{"n_layer": 16, "n_experts": 128, "activation": "squared_relu", "vocab_size": 4655, "beta2": 0.99, "grad_clip": 1.0}
Below are experts of layer 3 (counted from 0) of a mixture-of-experts language model. Rows are named router (the router's row for the expert), down (a neuron's output weights, with its number) and show model dimensions 0-127. Each number is 500 + 25 x the weight over its row's rms, rounded and kept within 0 to 999. Numbers have three digits each.
After each expert's rows: a language model's description of what the expert responds to. This comes from a sample of Wikipedia text that the model never trained on.

# expert 54
router:496468504469538553500446468486500518469529476525526476507505513536517452453539480490536508511483516490489496502492509513455505495503472501503520495528509486504540474463498491492502497491454491514514491494492486443509478494489505523481503594489483466509459503489500495510544488485481485455502486527524521482539482523515489459488491485494521547477476539555470497495521464474512469525483
down0:463551502498496490540525488531478503525476498502462501494474513455461477520496475510508531510564503461466510486460474509495511490501515485528502511532496501501505467521481470552504495511518510483510515510464498499512570509507484524490489472487502544496530540480495455497493511494459531521509494512507476445513453494487514488488490544465512515475444511483478535498487560519491454530468
down1:507476532523493479467471511496471486498497535505480523488499487482437527466506523464476476487458497542502487476484506537521509502534488462492482482483458504465466474479471488503514482575505481492486535484516471500510503477490507505469510538485476511520459566474498508477521519516538496522476541520488511526497541496478506558499493493477503498464473517444514520525491509465529553483504
down2:533528485504522528505463487503491482535499476494555518447532479489481503515492512456489478501518465518528508453512472502496462447523501542478562530487507461467512488496513488486508488463502502492503527542513524536490506510514494525467469541504498486494480511500514552538500493484483518550473500485521490474519509472497473495461515500474527494541481543498502471498457492531493474469435
down3:513487533513485550477510476491504512490468510477516537519496509516551520488512465523500518535468522505510529463454518517511507501535490459520481513480435539488500518522482483486457482542505500487529518485477491501523485471451547504538509505532482509505530527539543531470520520523496533509529530493505476516547505495514541543536502509500531512515492494536476476453525552513491501516514
down4:504533497513502486469496516493476518473513447528530460510514490508485515504541513446530479497531471516484486500477476474482503520516455488533517538509518471489522535472493511543496501553520438466469488510503492508510473476502516488497497494461485478510450464488515494509517519487504491509521445522523514549543543462575498478509500504498566524473521487521510525504515489497496509528499
down5:512500512481498472524501548481480493542498514541489490470491522468492509545495512521480481527513491515487552482473530535473501478543509534537488524511475473477469481483494532533511445501510476444490505472510488498433506544481511468510516507486525468496448531487518498516476564510490502470538497480459538492486526477516498523532534494524479469546524499514499469482499521511477491486487
down6:476468502471507526515443471481512537506514516509510451538503475459510482503535493531510520488507491524510517468446492490534485480487534587514472504488509515514503479466470522523486507527454517500530520509487498503473517526491531495493507496475526500484466505473493486449482480510540496480477547455477513513520517496470457502507510512534454477492500475472476516497493467468534510506438
down7:493519510510492513491502525527496514524502576498466533456488473527491527468473474471471588501517520507534541505511464513496481529483489528540483475526467480480476524522460491492519512517524473498487511496531496483521493483505512475515503472457508534536532517504557485499483462489489535460472505516497451467489506486448526491525503509484516474490524474501487496534507486459474522495506
down8:486492499504494487502472504510496501509517524493450540529468495482509518507490511468499518495506534452496513492509517550461496459474496542538511548482493542500512475563527511484528515556525553484499560495519494503518509480525530528499512490501481525476473528549503470493505443507474499511509522493503479467497537476489484512554511469514535482470462530519448515494532481496521506476504
down9:484495503482470458517521505541483480480454505535533520519468460472466445519506493468505465523469458553453574469492516512492499497537505464480515525492493483540494490511495479479490496513508509478512472509512504463456502470475519498499472488521460504491517481487457502512515455535478485527511493505515454524531493532511501542499524485478494533515486485516478478511520529513463472462531
down10:509482478502502508488537533484481557469524524512508494493497499481488478476554478512466463517481476551537545484483475502484485490501506539467501526519556528478483451463434495508486506512532525509492486509488501478485506475456503542547503505495550488459512533504510486510503505521496517494494505496513532515514491436463496497478499505504468504480493512564463518531516520489521498553502
down11:478492478467492475496511490483509474510492475486501448547538526484467525525480490514495471508485515483502481444516516542471477522481512537485470506529507535489463528551463490479501510513506452487502508489453504511475495492445474492479500488528510499509475532489470499564498530532581459515536466454507484495501490521525514483530509524472481506499522507512499528508500495503504564492508
down12:472538465503490478493496525533456535557470516512478492496527483493517509470510507515495511429520523503449477478508490500513505503459491525477475501487564497494499531499485501513529475505505498416458521529500538501497489536494527513469517537490519483542505482501548478491514507513467489472491495489511502535527527522516498508507470479452513453478517474495487551474510485456505490476506
down13:468545535488505473470496508540510522483460477462497502573524485490511520503483479503457506498509488456509491517515492488535529540459492472499468476498530511461496448507515547468521522465505498460519502460497493522485546513452485509495505465507526514521458522507494519504506483532517565490518512484486483553466527491482526507493476533545479486498528516506517463501507509474506476479495
down14:492519489520476478521484480509459497508489463501487516527506484494498494503510476469488495454546525488522520447472523499478469511485477495517494517523457527510483490490471475475541514450505462512482536538483489484497477528481503513501518426495477496506534483495535506494532507519572543487481491533473491449459512526511449517501520513485581479524508481525509504504537514502517498483504
down15:514520486487516496476475483488467554485461491499527505455483487486523505506498479463510531445495500528465499513494483490518547502499508532480524478494493516502507478493452476526520508438467508484476504526519484505525511504503534504525470532503455501551527419510510479475530467525509538497450506475507505505542448503515482515524497487500468488526508508504503506449507503514509455550469
Name and place parts. Name-starting capitals and pieces in proper nouns: Mc, Green, White, Brown, New (York), O(ne), M(urderer), especially in credits and lists.

# expert 39
router:544504528512558487548455461487531469514473502452538463511464504530491495487528471444526531483505524490489503459478513534483511523504487492503542483518523498550536481520522473512513515461480500513496509469505527454519479507476480545496527502496525504506492500496519523512545527474489515474470480528497501481566519509525492483515535488498505554503492493537473497493539476513500469517501
down0:476525450495550485509460470530483506501487520511517493465536476488504470499510492486474524504470512529549517444518496476493501520537518462485504513455517479527434467483485482464516499461495507504519493463499529524513486460487493527512454512491512493487550494474494521474520538453522547456467541499511541477490514507501508510497548511510503519521492501549501490475491533513532498518478
down1:497476513483530526478485520501517491479535472533534480490506537521481524511480518503516476557511484477554458457489522547517501529537510530515462552501506523483445556496489496519496510493544499514478464546520531512467519511489485528507524465488492492486522490524486542484494538508487466468507471522499545510455557477494474501467498512502494455484477524500488475511486532487491494502513
down2:466518551541485508474491480474547475479555434517484496495505475483476541467537507490507486506430490501494478503512465473487515537518502473523493493482524495475489525496489501490440495474560483490515505523505547543498483488509507514545516470517539533496516494482491497459466518471515520484484535485517475501472512474567511518505520512507514537469484521507535519494484479510497515503505
down3:499501466496509525478449490521494513484508539510527503491504472490542500531492528478491496506515513482473511513527507473471492454520483496505531487473481461483482541543503499513482501494476566482457536490515526505498503500479523459518501503500502519519503516465471498502460490524516494490573483493464520467453485498545497514513513527496520483534518465529429522547544532542523523502527
down4:508504492509508513507462503553516499510451488532490492525504483464511527509522540515471496514468470554508550504539529506501490484450496486503507512502476502502528454535517528496478535542509507466545491501468454496475490488488487515546454478484496489501540475471508537507457507502488509490501480450481492499472454485511521517526466498526486473506459496517469529537495499463443496457507
down5:456480535501470517490497495504537550486493482536523510464485518510519492486477498533523462497497487519543541507509513515499435482550577486488487498461514538489461505501497504500494489564516496474487483468464490500494476530459501505484535560485481530532509491478534511503523489525514488517501519520516504502516514505502480471473490504491462456498553535533504520480512540516540514498488
down6:525555473556528518459512525538494499537482448512488468469524503510482454504480511481518542505475495535504456534522500478495537521452435496511498499521521479472497469493479534516499505466505507476500534488492484513511515510506514554464477507453478477523524488527516485498504471502508501480523522521465509519478468525551484520513505480523478531482490500504512434514476477515523491484526
down7:512488504530481498502504533474521535471513488476510500549512485470469488521486533482442535492513499506497493500504491508479505519505444485501521495542400495533465502463491459505462447481472482522507448476493458516531477500470465487508493502533481508487499543482518496503540540509484472508511524515505450478492518494525494477504484477503536523509486485509553508497462536495485493513519
down8:492450483468522522463446502538488528517487501473502517519470471525507496528477561525484541499486524470530490514444475463528519521485520480512472501550460495485462478507498515448472507524488514504504514517461489466521497494505486477506480448500492459469503500474519493493473491520534515510487508460534462461463507475555489500527492522497503501532540521506513482525527531507484513517471
down9:516498517492531455487528519496497450532476494510484494489536491507493563533535499489505555542454523448489515488476465493503501484517530500511507557513470496469493498516461500514511520513480491521488498505436533469457520459524521480492469491472493521498522458508499499491507499526525477489487459479459527510489528483543506501507555474503460508499508522515509489499537526497454493462536
down10:482489479480457475498535531529499514516498502556519520528478529499512513484479499473535458533488491500521502474493470482493494499515492495516522551522510509497483497497499497571483508506471496472477507558476474503496507530512524481485476472467502506486532478512548473520494481541465479445478493466500491490490529497480535498544525478503493483499525491485428549450459483528526461526509
down11:496492498501536534474465462555475497485512499495479515503479495533484504506516499492461504533534482524486515579499482496475487500497482521478510509477493438498490522490526494470532511484469477489511531529496469477486521510558465490517526536520482466543505539525508468485485514503496475518525435511499567500513494505498501523526528482479519472503493491498556484503485500551523517557508
down12:541516466515496524519505519494476525517467465479459500496480474540501510525538486480525502533446454484466518472507530489523507481504501510480451462474494526498448492481514479493475531496486492504500529525493515495483540465499483513528486505489488506501524534531477489482480509504453546415496528453505492498480492521457514475462465509505528487488465464508484518512491509511486514487566
down13:495489457484512515530513503529481578539491531505518520471451527523473518474503500537524523495476470491537539496473505455531510497495488498482515529498486488529447514500501500516486499542516530501465496519472499459463484470507497512504546476483482479516512520554505506498445506467525520515513486525520531522520519484480526482500505544473492489546538476493449512492442508490522528495508
down14:556502504479486489506494470468537528471463501498512479543497482492461513459509496505538519515510528515490459480470517511457466471502514517497506489529539501523477523545486461488494480524470546505522518574512524507468484500496491493487510480484505513511521472515527476505470510516474517475563506487499487508533515515512513466504456500465467462502472492493500441538500484433498515479525
down15:502516468515502533470489494494475540506463488506492536493460460497487514527470492502516483496507465477509517511472476514537511469506495483451513527521494503503470528506554574487491511495500505516507558496493467511530514495514524474510541468513488531490531445456500512519516456525499478489517500488503522484426494505494510508547524474508529515513540492518547505515507458519504563483486
Letter pieces inside names. Single consonant or short pieces like c, ch, ach, g, k inside proper names and rare words (Marach, Arachnida, Biggs), plus UTF-8 byte fragments.

# expert 32
router:510527536477555539505472508484504461479456520510538476462523496498517449498536493499532540476501507503457508501522504518499511469473490499515489465505536483508555464499501497512479492510485500516514526467523493457516485542512461504490499542462519510488487485447495494496565529472503496487485510528531544508540503519477489480528456470527540508478492511558531503502510495478517483517468
down0:461510544495494498523495513535466506495498477558499480506530532569532501503495490491503486500537513502506489476477507547521520496504518517487479507508473526535475530492508485489530518504493457491485504502521471535463524476498465526503511489489562526536548467524533504447520487525493490469534479466462501493480515513487451463529496504474508500497543490474539497494482532522528469552529
down1:552532527490516535433491508510491511551521515465496506513497473479518496495509503463496503485482485497538498536519510453482529479484492524460468483516512489517483490521537454496484518437496536514481531483516526478505484501522458548484476515424503523479522513523516493503500523501474508464511483528501472460531465511513468475524517486458524490506494517466509514442521488519522485483482
down2:490514497488464531500474489481498495523574487530493492503509495489500469496526490490494486460508502499520466575472506483508496490484495508528492503522491482534527471490496515520500467512435527472476526529537540495517505479463493484500465453478542483523498497508428518445502493496522483528475501493482447500471493514478475502508512476492575486508481502487521487511482525455451508520510
down3:486499538447508484494500497468501496524510506498509465465506509489485566512515530463480510532482452551496491486492498521496484468448469491504511458573523487485525563508484479478506518506516489561515501472500495480477455502526491524513507495476502527507539498487519470531473526537492498482510485506533450497458544501506497511492484498475498532532509504501531529507489556470493524516518
down4:470445514478465464534548487464502525487449535509499513492504485488524478513493500537471493483504527489499505485522487435478548463501495528459500552500487549468501541514502473503467538469559525484487492492495496483445496484508541509461529508482482504507486485486484491492486503514470482506507510459477506503489499509520551493496490488448482493481508503481492539515488482499493531461443
down5:490532527517514450478493515477519491512486530515507511486494507467477533538507470474486483549511483486498471483484474459510502493485458513471438504537489474476518476453480492483473470455457526520491535504502485492487523495464478519539458497497517476490501492468552513544497545546478497480472492474497528508496510520464507508470467530565478473494495528522495498483462495489488495486550
down6:497462437484503489525521517466466522478457494541507471471532467484487498502496492486445516509499545518477465473518516501438515531500504507480552546471498457499500501459479521474530507469518500500505519519512468480462517483467549502493483453547501502488498528543505489471508524550541499460503528501504508540512491510540500530500535519510493519500541496481491523493509506520520504480497
down7:510474493493459501491506511496472498491522503462503503514477526549526522492490522474524485528514496451509469519482538501550500502483522530497494509527520492503466471481470517478432469493503487477532466486515522499521532546513469485542518484447525505489517508474482514511521536514470501519462552537508449489439478468484490488469540497535498525509487468455491469539508529480497516503505
down8:536525494527514538476499513498508482501494487525462518459472488467489525500520501521464528486471488532502532490482458500507500475473538492474496433486500484507512516509512468521528486506480470498495477552490479479477510489473511539488495489524485478487506496455467464474487529513517503532483506540505535474524460481455525509499507535484573517509494451524500523462538523449466454500481
down9:530497504478506519502509496471482483495460487484465496497481518458497459531521544512489488475504532501481437512527521484526534529533450483504493509478506463535494487483501452511501524501471446504534490484486458440512512486522528494479508518509504535521535455506528530502530525510510512515557522494518502495543557486525498521497523477487507514464506516515436474470510483517523482492466
down10:516515488511534505471468513488454514551492473486507473462527501493510520487506504526509503460496505582516512503517505495500523543470507444476518498523477478506523468502519455518467531451452451485500510543494516481515477492502477505486499473509502477500468476407486540506529530519550499495522520494505525489506482513485513499503479493489484459485474478509526479515515453495513508469508
down11:461512499504502435516503533551484542516466484544483484509484533529473483486478463516503518502438508459508458511476476474550499552521498514513483561501465482510479512462517492523521483488519506522481502475513488512521487493513493536489485521463515520489522478491486476487504507534523522489524469486521486501480447488467436501504537497513517477524514468483500478517526500521525475525549
down12:512468515476484494487558495497481494472510506497462547481509479497504507486494528470498519498485495539513524478510477474490504452500518475545458522519522497488449479508464461521509463484517552497485529458467454487503520470478523467468487465472481494561497504497528513487502489496494513492543504480497509504517477517499558503532473553509505430512519525489477503517479516456474491465504
down13:522496478473511517472491505501486466518500477511534520488464437499488487507512500521476494508508536437505468509476543517525520503533491508507453500514520554480510501516508511512502485501480481499515519461509511450500515544503494471470508487480535489493462496419512500500560541506500457485544553508470506496493521532500524505542552499506482500449531492495494492495536478480477473477497
down14:513489485462506500485510490436524508466519495497525510520499496514545531502465504501491486473482480483501506508538477519537546538526490508500468456514502495511484491477481541515514450475467497572526511523480519487510508452519528504514493485504523518472513527513555498521460511491540459473453511491514499485452472464484561502498525499519487502478530508503487475472523504462496509477445
down15:513506535480465513483508563516502499555467485519468495487529485507486492518486516491492526479451461488481532516513471471529496490503468493465526505517518459485496477528504477485533492515511472538497551487491515486504480501500529467535496522471488500499491510479514520530497513514511522522505536492510506529452473504502511468505511579524512458437452470556460519537494483507508517470478
Capitalized name starts. First piece of capitalized words in names and titles, often mid-table or after a label, like Pol(ish), Mot(to), Star, Album.

# expert 63
router:524474519498536509522482496497543470513533446515589483500500519494492480497501499504536495508473479493487544496493529500436511498542504522490497503508475503499572479519492472484516531519494497508520470507468502499503532524505497504508499524524514510502456456492458507542558524479479509502518518479545517486528507529479482521482477467491462560484481526536488483507530499474535512528486
down0:505479506473488497512483504501501543532490461451490471495515503503498514533497480508497533484516515467494473465482454493519469511482492463470501450487473501504482487525506496530507481470476480524475543522482514445500485494500517474515437480525529478483526471487528526479456499519481489482452521492472495550506521579494505479509491535474535462532534491509464525503514504504470551471489
down1:514482509469460468487511533539519481474508504501444529487460496502490475552518491527512499450486506497514532469492517499531466538501518475508487494474541516476487511470532462463499540550543518484498491503475499470477493524486481519481497545466506515476466476531500532569482494504496504515493476462497464502491501540490508521480492498482489508466489474531498531492535469520483555461464
down2:493517447507508513455487523460506501514464528528495525479487491476499537499477524506464505552486502468478539485487484495538501466510480495459498543484474486495500461543516494550512495508523521498503504515496490484511538441506514513470510476472479506517544505481499528538464513535501469485486493523531483503513482500461486521466498507510420483475494525482470530498489503489521519424469
down3:503517549513489487480544510511477447503517512500470525459511532494488495510485515497505541508497509494497492480511465491521451506491509527541510488501499490507451455546511505497548544469509514539433489484483474528489517507562510450490511481513464517502495500496520510525507479469451492496509527495462519479542501503520515518475492494490506500486464532487506545458512551456523467519536
down4:556478514508512518475525523489450473510508508492439489469515493482476500482499470459474532581518488499491491476494508496488460512476476467477472501483504520469496500521460497482490503462540525503548487477546498456531481511467502523444514484511493501528476508487490532514487490480506481536488516487493521492456486494518536521507484493510475468467478512543506518479514516449550483460492
down5:516500507513528527480516478507471508489496447539483523499503501473510457478449504480545502493514496463514513499533516481483551551490525512520485494479459447517525507514476520491467509452485510502548503511539454461528523511485486488491523500507528510521488507517500512485488501514520512500524502479469522490443506543487519515510449520497513476536479494438475473522448490482528486501560
down6:515528490516514501499497495540481483484482527484472495525538521492470536485510527477489462476438474487500496528507521503420504540436487474495497543489510445536498502477553481491500486462498519507499519516531493481483523483459488570510501502465497495508490492461498487482516486488494514444499471523531501497476495473483507475486473473523495501474501504521510478514485464552453510537503
down7:493520475446480549463479487488526516467470518506489527534472510507493471499517525487526455518494511463491502517510487473503485467474428510503509534507465497515537512495485515500482506515464496537531509497494502499582493522487503528471477492495454511483492515529493505484526519502463510539500509455557482450496483524463470498497528502443496475490509518523526500527467478515469525476515
down8:520497478513482496488578525542460497472505495491478468518506508514520476498486497545499503492502509555536478448525531477539473480513496503459531537470557494516499520476490497521466502506530524476485530480535471530505549486510502475507473506507544520456511532555479515467483495519496511521535476473485508460502508527496500481516482542489433487496491490508499537501485511504500487528514
down9:484506512514519476458491499499472519523451502499516509479477504504506506501544561472508509501472529472509502508513449455521542485509474478511503486461555459499546503493463509482489537510462474528512432543507500494500522514491523508535493491471462484496504499498501517516468529516504525484507524466543543500541539460522545470525491491478508498495527516526468525492538505462500482521475
down10:507489521507485461559428469466507486516512504511506501444486493507516515530505487457510474534470494494543490465437472495456477495507492448553487450513504454531468495468467503455484539501509463530477511466468500500509486486538503531465481485529492489495490501490512468488514525491496540496514498493512471487496480504482480538512515529480503533490486508486468477492526512481492475507533
down11:491521519481520504483505478492476471517490507504525522487532488472554516510438508482514483532545528456539475483460476490464534495493495493517510516448558497480484499493488507476518487471518520516491495499504459494473522516496510492516525485529528517498477466500466523501482521508493474572518522489484485492440525487490520522518480504476492533489498478494435464484512551444515533537505
down12:465473543498502489475499536510472476506450494491491463469503482512511534496465490496476464476510477516534500482508517520489497490463484539513497449480517517486498507509511495498491488547504489516516524511489484521548517486503532486531464449474492517447473512526508526509516499505470448514507493517523478473458531460472448512500468462496473535450473439517482475535483509469469469480501
down13:499511504537481510490551498522501512522517476476534536475496520477464515529472471484464506534534476512462514561508523539534513545499484507450523486510509531493516537495548504518516501485497490491482503527520513499465542505503535507503497446518528510488485490498509474542492472519493480514545529527542411535504493468499500504516516520509505529482516501481523484459454480486512522518495
down14:513507469492546529468542515514437472535467463531469471475463500448496466489499492520456537487495511481485481482525484507465535497487496459507490500519504542512445475445500491512484518544490465487513510497477519509488541482539501509490469500508471472523523526486517506496480483528533491511490492527543543495557476525503511460476459490490496470499530484505510503519486512503478465517517
down15:498549490512499471498470508494467492500460472509501462534516497483526525498491471484511500464506501527513514519487456538487458495472482509510489481517475489470524485457496530474484535512499498516484460494487565534468526527531503512487453477439522512523493468546522496515486475538488498494500497518479448467474476477495497491482479479474474496552501561475462455495467483514495508478534
Numbers and quantifiers. Counting and quantity words after a determiner or preposition, like one, two, first, more, most, only, both.

# expert 35
router:532505558502541502527469509499540512499496483476529455537489470526503481467519501524523533496498516480504501491519484528476490489462496462484477502516499488537545478507558472488476492495480488541502510519484483445534453553512506502504490529490470496505477504481508483510549485463504506506522513512549498492540517538534467484483489484539524516482484480570512510497517512458511479552502
down0:535522477495515531505478508498502508513524434519453509506498491479496500529469511492478478493528520510520482493439525483486505520451478487449532507537490480522463510518472472458504484479506528483526512514460478477507462482523513498490493484504518452483484467517490458498530495536477540541489506487514483446515501532450478466476495511510530511507450476511490571507542525495514495488494
down1:514485489514511497494473494471499465426486447524506498523493561531490489470562470486507508489460497518495533527473497491509518477471536509490516506502546501512481522489470507517461528527476516523550486467497523498528492502515542534519510472510536508520487514481512551506531469482512518495494498533474495463461526514557479499497503461477504522529494510560513463513484525540494490489505
down2:505514527495481491519479495508497491518457539514490507485531523515447476502501548464521507499491494484548523512547539481513510500503509519553530507487513504502522469503541507547532473528463483511447569519514536495513500482522458515519497497467458508481479508474526479505467512460478554457490496492475485459504457489504467469517510519476472493507517493497478530501513443487498471518515
down3:455516480479467538469482494495453542524502553510523479493505520490519481512481516481523456465512503526520504490467474534488442483532482514512520505483478499521489528481485487516505471528470527512504485481485416497471476521488525517479545509479468484506506478512520523492526485529529517488474484499474483460467516488484538473486527505437524537488519532498463531473486518536510475520514
down4:493518476470495554519488515504495468549506524520479513527510526515508522473485469501477460561498503487492517547524516476502537482512461548515476526480494560501544481478494519469479537460528496544490532514485508515464486513531500488531523466510500490524520545502497488474496463541481517522527481493505492515492497492466521499488528486479519480519514578461485534488483500474528460501490
down5:453504489493475497506486501492492524484529476531529477479535480517467536474510534464482499498434474469497512491487468542499505492495441521483468485526506503497507482460520499486488502489479518466485530512488507516480478494455432564484503529493456484534534516506511501557481463481488462489499478506507521516517466495541526516489553499511477507523524479555492531524502497515491538497488
down6:527537526475492491461495537483482542540586521503492511495465484517498536530532511500483527507517502511503521513502554489515511503483501478493485484514556508478536526436511489497506519515530485457513466498514473475511483524517459492491493487491485504493497484499521527453495540492516463493508448491481510541529531513520488502527426529487468525499529499507484499502514507549517527483475
down7:488512504491507515459505510510533482499490473510473500481542497491482461529486514498493537485525487476501476537477484499549503498460491486534501510481482522498486488458529511495561508483487515551460510532494496502550473484550493513484510523465602487480508525488508536486491471496538492498485486538486514475479499554501505491495509505542521445533492472517502477462469512479519459482502
down8:527505482513519532462509495532478488497553480486481494492494511488514499524495509543513515487492475479520453486491533533511499507468493446486503464491477509549490498522471520496497464515473483547513482563471457494490501463481508487495495498508496488492508541526471508509495473499471508481589474486519500485484496515519497481542520484540538561544508496494500455504549524527479466509473
down9:484522541456534499549486456483506469487533484482513519499500480526463416493520507447508512510510494471510522464498526485449482515508488480489477533515473543507499525519492484479508531431523503464488498508483467509503530531473501506520470518540480526520523465506522507453516522503491525534519496520525492539488517519516549460493480530482498517481502469504480538505490510515500522472528
down10:500538504505470461510513511517478491467486497520493520529464498494468478478498457520465504545535538472498465526524506521448481479483511493451491522459498494498504518534511530501494559456501521479526513510522579480490500483520502497528502513523537534531481510462473486529493478493449506504483523508535545525475488537520515505499461491502475472520467473510482486449535495525487503483506
down11:514507509468466522508516453458535512535478497535500471486499491455492488485533485496468493521515515540479467506511536487540477541511472506547452505488487486512480454518537494517489482512500521511511529479526500551507495490525531503460491540515508500471560479525477506488499547494500478491516524471453481507522507511549473563490549508499474547473501524470519470488502489488478513495492
down12:487475527465503483442514503497481471500501542529504516506489473534473501504525454515580511512479505501522488511506520501465524504519498522523467494500515552488520546523505498516455490500528486499443536526505499517510479485483509472473448538504503507510484494500529519475518510499517528513527448503456496527534528554489493509495509452481481454484506497548450500480488493542504501502465
down13:516471483510516519458485486517428516512542499524533452498487512511483528504497491448461476448515483497438507521518473509509542505554491482526550500506495506472519468512492474520509490514506506487511488529526447507492507473520518548488478489499507512539423501486496539482519451495532498538455503537515498500474530494489500503513528493476513518485503469504470519521518473500524506496518
down14:468489452469509481523517483506500465452506503498515552515521458481526480498481465500487485463545526469520539466489498517496504521481483495470471496516431532521511529491500555503500502478502481541471504503470514457482502512506497485522500518506554487537497520516467476494502459518473510523525489475515489480485504537505489469550513522494530474476493522558513539515518531546472525515483
down15:503492473462510504504461528489473522514486486468474506478502511478508476488509521539516513505499451487475468502513511500489482470488483495535501476529546508503453467469472512531505481503490550524516482482467442494500542496516540491459539475522527508501546496515505506534508498496508491528522499501430465461452494523538477508487511489492469534497476498452494476431484519489491523492548
Name-initial letters. Capital first letters or syllables that begin personal names and place names, such as N-elson, J-hon, Az-erbaijan, and Roman numeral I.

# expert 11
router:504519542483512521521434499509507445508492512459532485509510489488499498470541487477530468537472522518466511505510517526477518448486496481496534494493508454563544523492498521473477470486485518515481521461523530486492519522505482484510508524499532450503475494479484479504539517492477506530504532507490519495546482531519519460488504478489487529491511519547489504479572506472478532541472
down0:474512486509518535492561489488499470502476480491481498475482489509490533552498497488504536483539465538522528505474486452497482478508523519530489464497492505485509528545508493445502528480516490526512473547478475493531517495448489523476523516516522501509505544565466490479528507529529509566516525528492531527480546531526486543507503505498497510494499527462456521522517481490480525483482
down1:531504437468526495498496497518514512497531495483496497520514467532518491506502495496490557504524538511519493501492500503476464485548491534478523439480502504551516500510489518508521447521488464483448519504486444499474498500526513485485480529550512452482551502477555476455452508466494558524499523498480509504517479477499480480485489513484477472533486512514522497473500474484532472487491
down2:520549476504489528502482531510486493527498569485523522527492469522498501525513440553455480485524481487513527473510498494509503487527520492474500497510516506508477480510498502515508449499470513532483501462529507539499513511486504457518497495534511429491454496482506489454530532484511496508493476487492525463517483534467484487572479488517459532456548495483543486489475516493486482522509
down3:507481532511500522503494492476525502488509485542469536544503504492501522474461509549519546468566527505505507481463543495470479463501533465537509517475473518511471474517515527498492513545490498487502502476463484498511506519474495445499499528484513504533512523482491502472507500562466498543505511516512497471515457456486550501510556482528482501525486545477498499537490481499478470535531
down4:505486488488510532471508567534489510455488492527481528485495544483467499493477507502490511516486515493496494515560478480542490503500486498502526482480528510526431520511504490502495469517527465483491503467486458481487531508447521494509488499491500474465497546543471478528514517484482512525527516496526520495496492444503504504531489440464491491498521485481501505497409531551500494519472
down5:505506494523512493502470536515502493481486523471493531470493475504498521540488488515500514567496484530481526516503505477560474520511496477466470517474515507533517486455446491481484525534514499498474524453473552508525497518549501507528464498472476469470541487526500462526489501542537503514503542486502485503487484527535522512510486556493502467488534514516471531526521548516540480509466
down6:499520499530475515493466527515471512446511513477537498492503459510548488514457506519488510548496462482497494511526521484496468516545516455462499488454535500523491494489475523510485508520480472503474564499497552510502460521523476477493493467482504457460511523488492490527476482459498564496522516493521543503505515536530460512464499525482488508477547521487503504502479487442512494479478
down7:492500464512494504508520505505505523499474492525504443509469510510531555496495519479429485522477497465515468490508518512516526503520533538500475484528527499504498460521473510518510539517533498459517482506504505468521523483521527460471447474482471542453496545536495516508511520511526491463523463525508534490503510498487506518499455488474465502476437527507554500455478475525494483528508
down8:552429491489522525485508509528481497465477516519515511543483513493496476513480469489503513489535528537480495507495496527513488507473463471490519542548470484489521509507432457483506507483504494502518470466453486495517532515497540523523521473467527580524499500491523509512522483480503516486509513511477477486475515524521504507492469460510444487488523481530506516504444517461508525488536
down9:480484497548475491504548489506483527507489500506520482511503498485520505513470509489510508475493530521536475534533521531449534506483496531475458498484536489525531468511470483517503532457506526463526461530463489490491499526506534508516519511507512451494430521508523526478525534513528503489505502454490510512469518572462454504516475492475515485579492506477503482501523482518506480504509
down10:494470514470500502540505494544482468469465567489502507453513551504510511520483503509519498486545494496510505540490522478520549516508520500534496516484492501486458510480505494516514497555578502474494502527495474510478498485513496482507480463486448534521461533498510506539520450443505526493510518483504517501483525471483516504497538519434475515518489497534478525525533481512511513489526
down11:470552503541525505540508486477502521508508502508497506501536525483500537472448516496534549490503534527465504513527481518495533509509506544533520501528553522513528490492464472512538468458509494533473515504521525497536509535512446510477508481488510499521497526543509498487533487468511521478433487527472501502545514506535537500484493492526514542502485519445493500466543502473518497494488
down12:487524503496499483461510529543528499489445466502495537481465527484482512479479509532500551487531509503472486460506499496516492528516489491511580492495505488477566491506463507481512486447480472511494510507479527522520518526473517471484488491506480486462519496492524514458500468488466553504476472488496505486493509472512497506504496488520453572520504493544481490478497478471501511561545
down13:492518485548518515462522565501523478531550517532526526507526433479508519472542458492498527501459516504467491464505513500480491517535443467516482500517512491537497479503439514505513491473499509490460508538494528522475526533509528533516477491534458499510515503464482504466474516523515524517496509509487453548481488525470505499486462501515506505520488554482476503528500505511526488500493
down14:522469515462500481496462501486508503462465510514453449509495524501499482505494487489491471521517484513496461496487536501567487489527527541510525483452493504505479529511508518451474474514491502568491492519507478512512518491516511507503542500518477527506503535521538520486508504576546461538523501524529449480479503516469492477492450497489513519498516518490514517499529519557528471473499
down15:495554458515493519498477480494495519477510452483498507510526508480470457503510491503502537482494498461548480487462533517518518496491469489534487543519487527511515513441535468468495495484485461491492531501455504547528501567468490562500497508503504489465496481503495492502504511512513486510557510492500475502522509484544492525469505513491495508555500546497498514505530525574529481493522
Latinate word stems. Middle stem pieces of Latinate words after prefixes like con-, pro-, sub-, such as co-op-eration, pro-duc-ers, sub-stitu-ents.